From a checkpoint of a small mixture-of-experts model trained on Wikipedia.
Size: width 96, vocabulary 16384.
Experts: 80 experts in each of 9 layers, a softmax router.
Below are experts of layer 3 (counted from 0) of a mixture-of-experts language model. Rows are named router (the router's row for the expert), gate (a neuron's input weights, with its number), up (a neuron's input weights, with its number), down (a neuron's output weights, with its number) and show model dimensions 0-95. Each number is 200 + 40 x the weight over its row's rms, rounded and kept within 0 to 999.
After each expert's rows: a language model's description of what the expert responds to. This comes from a sample of Wikipedia text that the model never trained on.

# expert 2
router,254,208,185,191,140,203,148,188,175,182,206,255,238,151,231,131,199,238,152,171,201,232,260,201,158,146,172,168,247,141,169,219,223,213,141,229,215,237,104,202,253,162,198,225,275,124,161,198,202,128,118,280,159,154,236,193,143,227,190,231,242,177,170,232,211,226,201,174,170,236,174,176,172,205,204,223,275,216,126,213,272,194,187,125,163,226,217,225,137,178,227,249,176,231,200,196
gate0,193,173,112,201,225,191,179,224,206,184,195,226,210,216,292,172,236,149,142,239,241,178,171,308,273,145,169,210,171,174,228,238,80,192,191,172,254,102,268,137,165,173,194,208,193,172,214,213,142,172,229,216,156,205,178,250,193,200,142,205,179,138,156,193,240,243,263,207,176,210,216,219,272,252,210,209,230,208,248,156,190,224,229,181,273,225,170,200,198,204,239,149,224,217,209,175
up0,190,207,289,237,199,198,216,213,243,165,240,194,206,219,167,187,196,227,287,192,215,218,126,65,156,206,243,213,186,261,139,152,245,249,200,165,114,245,160,206,227,254,166,164,185,209,192,185,263,256,224,181,246,209,186,175,204,182,230,158,213,214,199,184,157,217,117,220,271,182,207,132,164,182,191,188,224,163,196,234,157,168,205,214,150,146,227,180,186,290,169,241,123,169,175,215
down0,223,191,241,203,123,153,275,236,210,123,202,241,200,159,98,194,262,217,225,202,156,193,186,209,155,239,244,176,222,168,186,136,221,174,221,257,154,259,190,209,263,272,214,177,234,180,161,209,245,195,228,218,195,242,203,177,203,185,238,256,262,188,146,235,159,197,234,203,181,181,228,190,218,210,187,237,185,118,173,205,197,220,204,289,158,208,241,236,173,196,156,152,130,307,175,278
What it handles: Non-Latin bytes and links. Pieces of Thai and Chinese characters, apostrophes and slashes in URLs after Website:, word-initial fragments like Ju, T, ia.

# expert 12
router,233,158,261,160,153,132,199,213,202,215,171,196,188,179,193,280,170,205,186,132,245,170,223,192,102,188,189,156,204,227,202,178,251,127,201,233,167,212,259,194,236,183,234,267,213,133,147,169,173,211,131,215,204,164,137,207,205,243,165,185,258,250,172,150,206,187,169,193,126,147,222,224,210,205,239,141,250,222,198,139,195,186,289,175,199,165,135,206,102,212,125,199,206,189,213,148
gate0,135,304,224,191,230,247,272,155,181,264,218,264,247,205,253,163,192,173,206,183,211,212,161,224,243,210,197,221,133,200,151,216,209,197,208,209,176,171,235,195,231,194,188,128,169,161,184,221,189,248,229,199,172,231,223,263,199,178,96,238,212,170,138,154,245,167,216,194,221,267,225,217,258,211,120,146,151,162,251,236,213,201,191,192,243,292,175,92,195,245,213,187,211,228,239,209
up0,254,173,179,247,171,157,101,231,198,145,183,188,204,201,176,161,189,251,212,207,193,204,204,231,135,175,180,224,267,200,272,186,221,285,214,160,219,270,153,127,200,194,215,226,269,237,220,235,157,146,220,232,208,169,179,144,213,211,272,158,143,168,216,238,209,283,201,209,168,160,155,226,152,177,245,261,223,237,139,227,234,296,153,214,192,162,232,268,243,186,249,231,198,215,183,223
down0,273,133,121,209,218,135,183,237,190,184,230,269,257,211,273,145,204,126,180,174,100,178,170,213,173,283,176,161,260,190,232,151,221,241,217,200,172,212,175,234,186,219,201,280,241,217,205,188,186,257,222,144,154,174,195,237,217,196,216,200,175,206,225,179,207,286,186,196,166,210,159,168,214,131,200,258,213,177,229,236,155,194,211,214,163,121,200,204,193,235,196,307,163,230,197,254
What it handles: Scores and years. Numbers in tables and match results, especially years and scorelines like 2-1, 3-2, 2022, plus digits in codes and times.

# expert 1
router,167,195,197,194,195,203,111,205,237,143,251,125,202,232,166,215,254,248,146,147,179,226,224,188,186,171,157,146,232,182,185,173,217,194,139,154,257,221,184,226,281,138,205,222,242,254,219,182,114,147,224,191,229,159,198,206,133,180,193,130,211,152,189,120,172,185,127,205,196,272,161,234,259,204,180,236,195,203,153,201,238,116,222,150,200,151,177,291,174,229,210,184,227,195,155,207
gate0,194,167,168,232,232,220,196,177,169,178,160,243,216,170,112,165,230,254,221,181,110,191,187,133,211,162,252,120,172,199,272,297,222,199,192,203,166,250,245,213,208,196,146,200,209,188,157,180,212,184,209,167,224,161,218,163,194,276,200,179,234,234,239,155,138,210,242,149,177,210,221,205,201,140,121,139,155,244,215,205,121,181,196,154,121,226,265,162,193,215,131,153,236,235,167,169
up0,213,181,245,150,283,283,203,201,168,277,161,172,259,145,214,232,97,192,126,222,213,207,182,215,178,171,200,213,156,182,236,203,214,234,233,230,173,170,221,252,200,210,226,242,176,214,230,213,218,176,131,242,203,189,255,215,213,278,163,201,227,222,241,193,192,178,190,246,177,236,174,251,192,230,191,155,323,129,176,229,292,181,206,240,183,104,206,190,199,115,207,231,217,201,195,175
down0,215,165,195,179,188,120,203,158,203,233,160,203,233,181,196,228,191,177,265,241,228,179,182,148,240,263,171,249,143,204,213,235,149,244,174,192,153,153,214,318,198,263,192,214,128,180,281,289,234,184,265,247,250,307,213,211,212,208,215,207,171,183,225,183,256,237,173,183,240,197,204,223,179,191,233,194,211,171,129,162,200,223,214,220,205,148,208,116,178,100,213,219,172,203,173,236
What it handles: Table cell separators. Pipe separators, hyphens and line breaks inside sports-record and minor-planet tables, plus section headings like ==See also and infobox field names.

# expert 28
router,210,145,230,276,214,134,151,219,202,178,209,222,258,123,161,225,186,202,196,183,198,138,252,182,195,217,224,213,199,248,243,191,248,151,216,223,204,107,178,165,254,222,204,244,176,168,203,224,232,221,175,202,186,238,99,263,190,270,146,160,229,249,166,145,159,217,248,243,237,140,251,225,224,186,223,265,265,209,247,206,242,169,294,184,131,197,249,200,169,214,251,199,241,186,242,174
gate0,186,161,247,168,166,234,195,224,242,177,220,202,210,254,188,190,213,183,196,205,188,301,172,209,177,185,278,185,209,236,195,268,216,184,234,265,254,197,143,237,179,220,219,180,250,232,264,159,182,161,145,256,240,179,167,193,181,225,251,190,188,160,208,166,194,229,199,294,271,356,239,262,177,105,213,221,160,182,223,176,158,186,198,197,266,211,144,179,216,195,168,173,227,153,206,207
up0,188,191,232,265,271,184,221,199,232,160,262,197,289,170,202,192,117,267,237,233,199,237,163,244,274,154,185,224,182,159,189,205,240,193,227,225,147,226,302,227,221,247,173,188,249,249,202,224,201,241,199,213,262,206,312,226,156,177,202,253,225,229,156,225,214,143,188,182,186,150,190,210,195,204,231,196,128,163,188,230,240,223,146,149,144,221,265,234,225,185,218,200,267,182,216,270
down0,233,206,144,232,272,220,245,194,201,155,211,192,186,257,117,174,141,221,179,209,192,251,177,172,141,156,83,204,231,177,195,264,221,169,299,196,163,164,296,258,139,234,209,212,220,149,199,240,213,207,177,249,152,206,250,256,230,171,227,255,193,177,196,161,186,142,170,187,198,192,193,200,170,186,212,226,158,219,246,211,203,159,218,165,221,149,154,249,236,138,161,129,251,203,255,216
What it handles: Numbers in data fields. Number pieces in coordinates, dates, areas, ages and table cells, such as 47°33′, February 27, 1895, (age 54).

# expert 14
router,234,189,211,198,203,253,227,141,299,216,144,252,220,173,245,156,181,184,208,230,159,282,242,205,247,186,196,173,195,164,281,231,95,233,272,171,191,249,218,285,230,182,224,248,253,241,168,220,192,163,251,199,205,218,153,116,100,186,266,195,164,162,203,173,229,196,206,211,246,223,267,160,130,155,190,183,204,186,141,202,234,160,246,192,207,188,192,208,190,212,244,194,219,211,240,193
gate0,171,206,192,209,260,100,157,184,163,129,233,212,227,155,247,145,282,213,208,195,206,174,168,211,137,259,198,160,208,189,136,241,188,182,187,192,245,221,149,158,139,235,226,186,184,209,172,233,155,235,234,245,187,218,206,181,216,184,132,240,256,161,159,228,205,163,249,163,209,184,198,164,199,194,131,179,195,164,235,201,126,281,155,137,161,267,250,148,303,178,203,235,151,226,177,165
up0,230,230,221,193,285,188,177,174,247,195,236,199,226,277,182,243,240,196,230,237,192,242,204,184,167,227,220,163,271,143,144,175,183,159,205,189,214,199,219,175,234,120,153,193,173,223,231,174,212,190,154,217,229,159,172,162,146,192,233,194,227,202,164,125,189,199,169,216,184,282,241,221,181,100,167,197,248,213,136,259,193,167,164,191,198,199,251,242,281,157,102,269,247,237,239,115
down0,130,208,256,202,288,229,182,177,184,198,230,203,204,177,215,123,191,178,125,229,217,171,224,229,167,218,202,159,146,233,197,199,236,235,122,202,254,245,218,210,101,223,210,154,177,186,145,198,160,169,178,205,123,209,215,229,230,214,198,216,227,229,149,212,225,243,187,288,179,191,124,153,238,173,127,231,196,180,224,232,121,168,207,231,172,242,225,262,184,173,145,215,110,258,163,139
What it handles: Table cell pipes. Pipe separators between table cells and colons after infobox field names such as ISBN:, Genus:, Total:, No. of seasons:.

# expert 57
router,274,192,241,171,213,162,173,247,244,225,186,231,172,260,204,235,254,260,162,164,246,179,189,190,190,222,250,119,184,219,144,202,213,145,189,157,267,221,245,159,181,182,246,212,179,146,133,178,272,205,161,163,234,232,171,226,280,246,211,161,180,221,211,133,128,138,164,222,217,135,182,182,257,183,207,197,216,153,254,129,145,137,228,183,225,155,184,155,172,243,209,211,176,133,220,151
gate0,212,173,141,178,268,286,234,176,249,217,198,241,258,202,272,172,121,148,140,208,207,131,217,215,223,200,132,200,161,262,182,208,198,259,256,201,206,211,187,238,169,212,149,213,192,209,202,211,131,184,195,202,199,197,168,162,275,171,135,157,151,185,179,171,176,164,174,195,129,188,248,256,155,135,162,187,228,246,162,196,250,177,169,213,197,162,239,206,231,229,124,123,257,248,135,197
up0,243,224,193,164,231,262,214,196,242,172,175,218,238,203,195,168,155,191,140,179,264,118,250,237,237,191,109,172,183,238,166,207,209,192,194,175,249,226,197,194,191,208,115,197,199,143,190,157,147,186,183,179,239,198,162,229,194,203,147,203,152,160,229,155,241,161,174,187,160,168,220,155,218,162,205,208,239,261,125,171,281,143,231,258,218,153,200,203,181,192,86,174,299,233,131,161
down0,200,237,218,163,241,245,165,214,200,172,164,152,183,242,177,227,271,221,181,180,247,201,144,231,213,195,227,163,194,261,187,244,188,162,204,256,225,218,240,216,165,168,197,214,270,216,257,165,202,286,180,171,240,220,190,241,170,222,197,173,194,156,325,208,226,172,194,184,268,106,290,129,227,216,263,227,233,251,253,124,207,135,200,190,255,143,201,218,216,248,133,195,218,174,193,195
What it handles: Table cells and numbers. Blank cells, digits, percentages and scores inside wiki tables of election results, sports statistics and rankings.

# expert 25
router,221,196,264,193,137,213,229,212,248,204,200,195,125,196,240,251,185,179,195,196,167,166,239,221,199,246,244,159,283,170,226,190,210,227,207,208,178,260,176,130,303,221,205,209,212,189,175,210,187,200,158,251,224,220,197,210,276,156,172,156,186,101,212,226,262,197,175,178,174,221,189,151,239,148,222,160,195,157,219,147,272,295,216,184,190,193,206,153,196,123,248,167,205,286,292,227
gate0,192,122,169,161,231,153,218,271,222,133,223,160,186,261,193,165,208,264,173,247,192,210,138,150,199,188,189,200,207,189,132,137,165,273,218,107,147,231,172,268,183,176,191,200,193,230,185,151,215,213,236,215,205,168,211,116,193,161,224,238,150,199,156,123,175,251,248,162,270,278,201,247,236,226,242,176,159,166,188,150,191,239,242,188,149,163,210,207,219,196,177,283,157,222,195,168
up0,231,250,208,216,167,188,160,174,163,281,176,187,249,159,164,174,228,232,229,229,191,202,210,201,262,233,195,198,225,220,257,271,212,192,176,227,210,155,219,143,176,175,233,172,256,199,246,206,176,272,236,208,161,223,168,261,243,305,149,118,218,159,183,277,219,178,162,221,139,145,242,206,117,149,159,219,201,183,218,265,210,174,185,228,234,131,247,192,133,235,276,145,211,214,169,197
down0,246,127,231,157,216,190,211,151,236,247,206,162,211,215,216,188,215,131,202,231,123,197,177,160,218,214,177,194,246,212,277,204,131,187,222,253,144,162,152,165,250,183,189,268,271,249,228,216,193,236,186,168,153,191,235,255,223,174,243,128,182,154,251,183,188,214,216,210,178,233,255,199,193,282,192,205,236,171,241,166,205,179,173,165,219,189,173,185,133,183,188,207,254,224,50,132
What it handles: Word-initial name fragments. Opening pieces of foreign names and prefixes such as un, sub, inter, El, La, L, Qu, plus bare spaces and Thai byte fragments.

# expert 63
router,193,201,223,219,165,222,176,148,244,143,193,221,200,254,131,244,180,222,261,144,141,214,247,231,134,201,237,162,157,147,247,163,274,250,171,187,175,264,134,154,233,220,181,179,162,118,161,191,192,197,173,199,257,144,211,191,231,275,229,185,237,251,264,204,154,211,179,246,245,189,151,178,151,173,287,193,160,264,260,241,272,217,200,227,203,185,187,217,184,204,154,254,246,208,231,225
gate0,130,134,178,138,249,184,242,200,262,165,258,219,175,250,229,192,137,233,267,193,187,219,219,184,247,203,253,161,122,175,155,198,238,179,262,77,253,171,197,214,242,164,196,159,231,185,190,231,192,174,145,227,188,152,219,182,238,194,220,180,199,204,179,126,149,199,219,284,221,219,201,211,225,117,125,175,174,260,142,176,172,207,169,193,156,158,183,257,226,175,182,201,231,188,141,170
up0,274,215,169,254,248,182,121,210,156,220,198,140,205,153,214,194,242,167,261,232,152,168,152,243,125,224,187,184,204,238,333,223,154,224,130,259,170,285,193,209,175,212,240,285,192,210,173,187,163,187,185,204,178,212,165,207,138,256,181,156,143,210,216,190,204,207,183,197,193,229,192,238,197,195,242,189,238,207,221,217,242,151,198,256,174,168,232,125,203,163,232,169,214,131,277,159
down0,247,245,180,183,135,206,206,215,266,176,173,170,189,121,194,152,234,186,202,192,213,245,209,256,162,211,156,181,226,220,228,100,127,165,223,231,166,183,203,239,247,249,187,183,182,170,224,205,163,238,136,182,194,238,206,213,208,236,243,255,187,193,278,237,174,201,142,208,225,206,200,306,159,137,291,261,214,233,236,176,187,145,193,169,252,155,234,134,177,195,245,103,196,164,232,215
What it handles: Prefixes and odd bytes. Word prefixes like non-, under, over, pre, high, top before hyphens, plus raw byte pieces from Thai or Chinese script.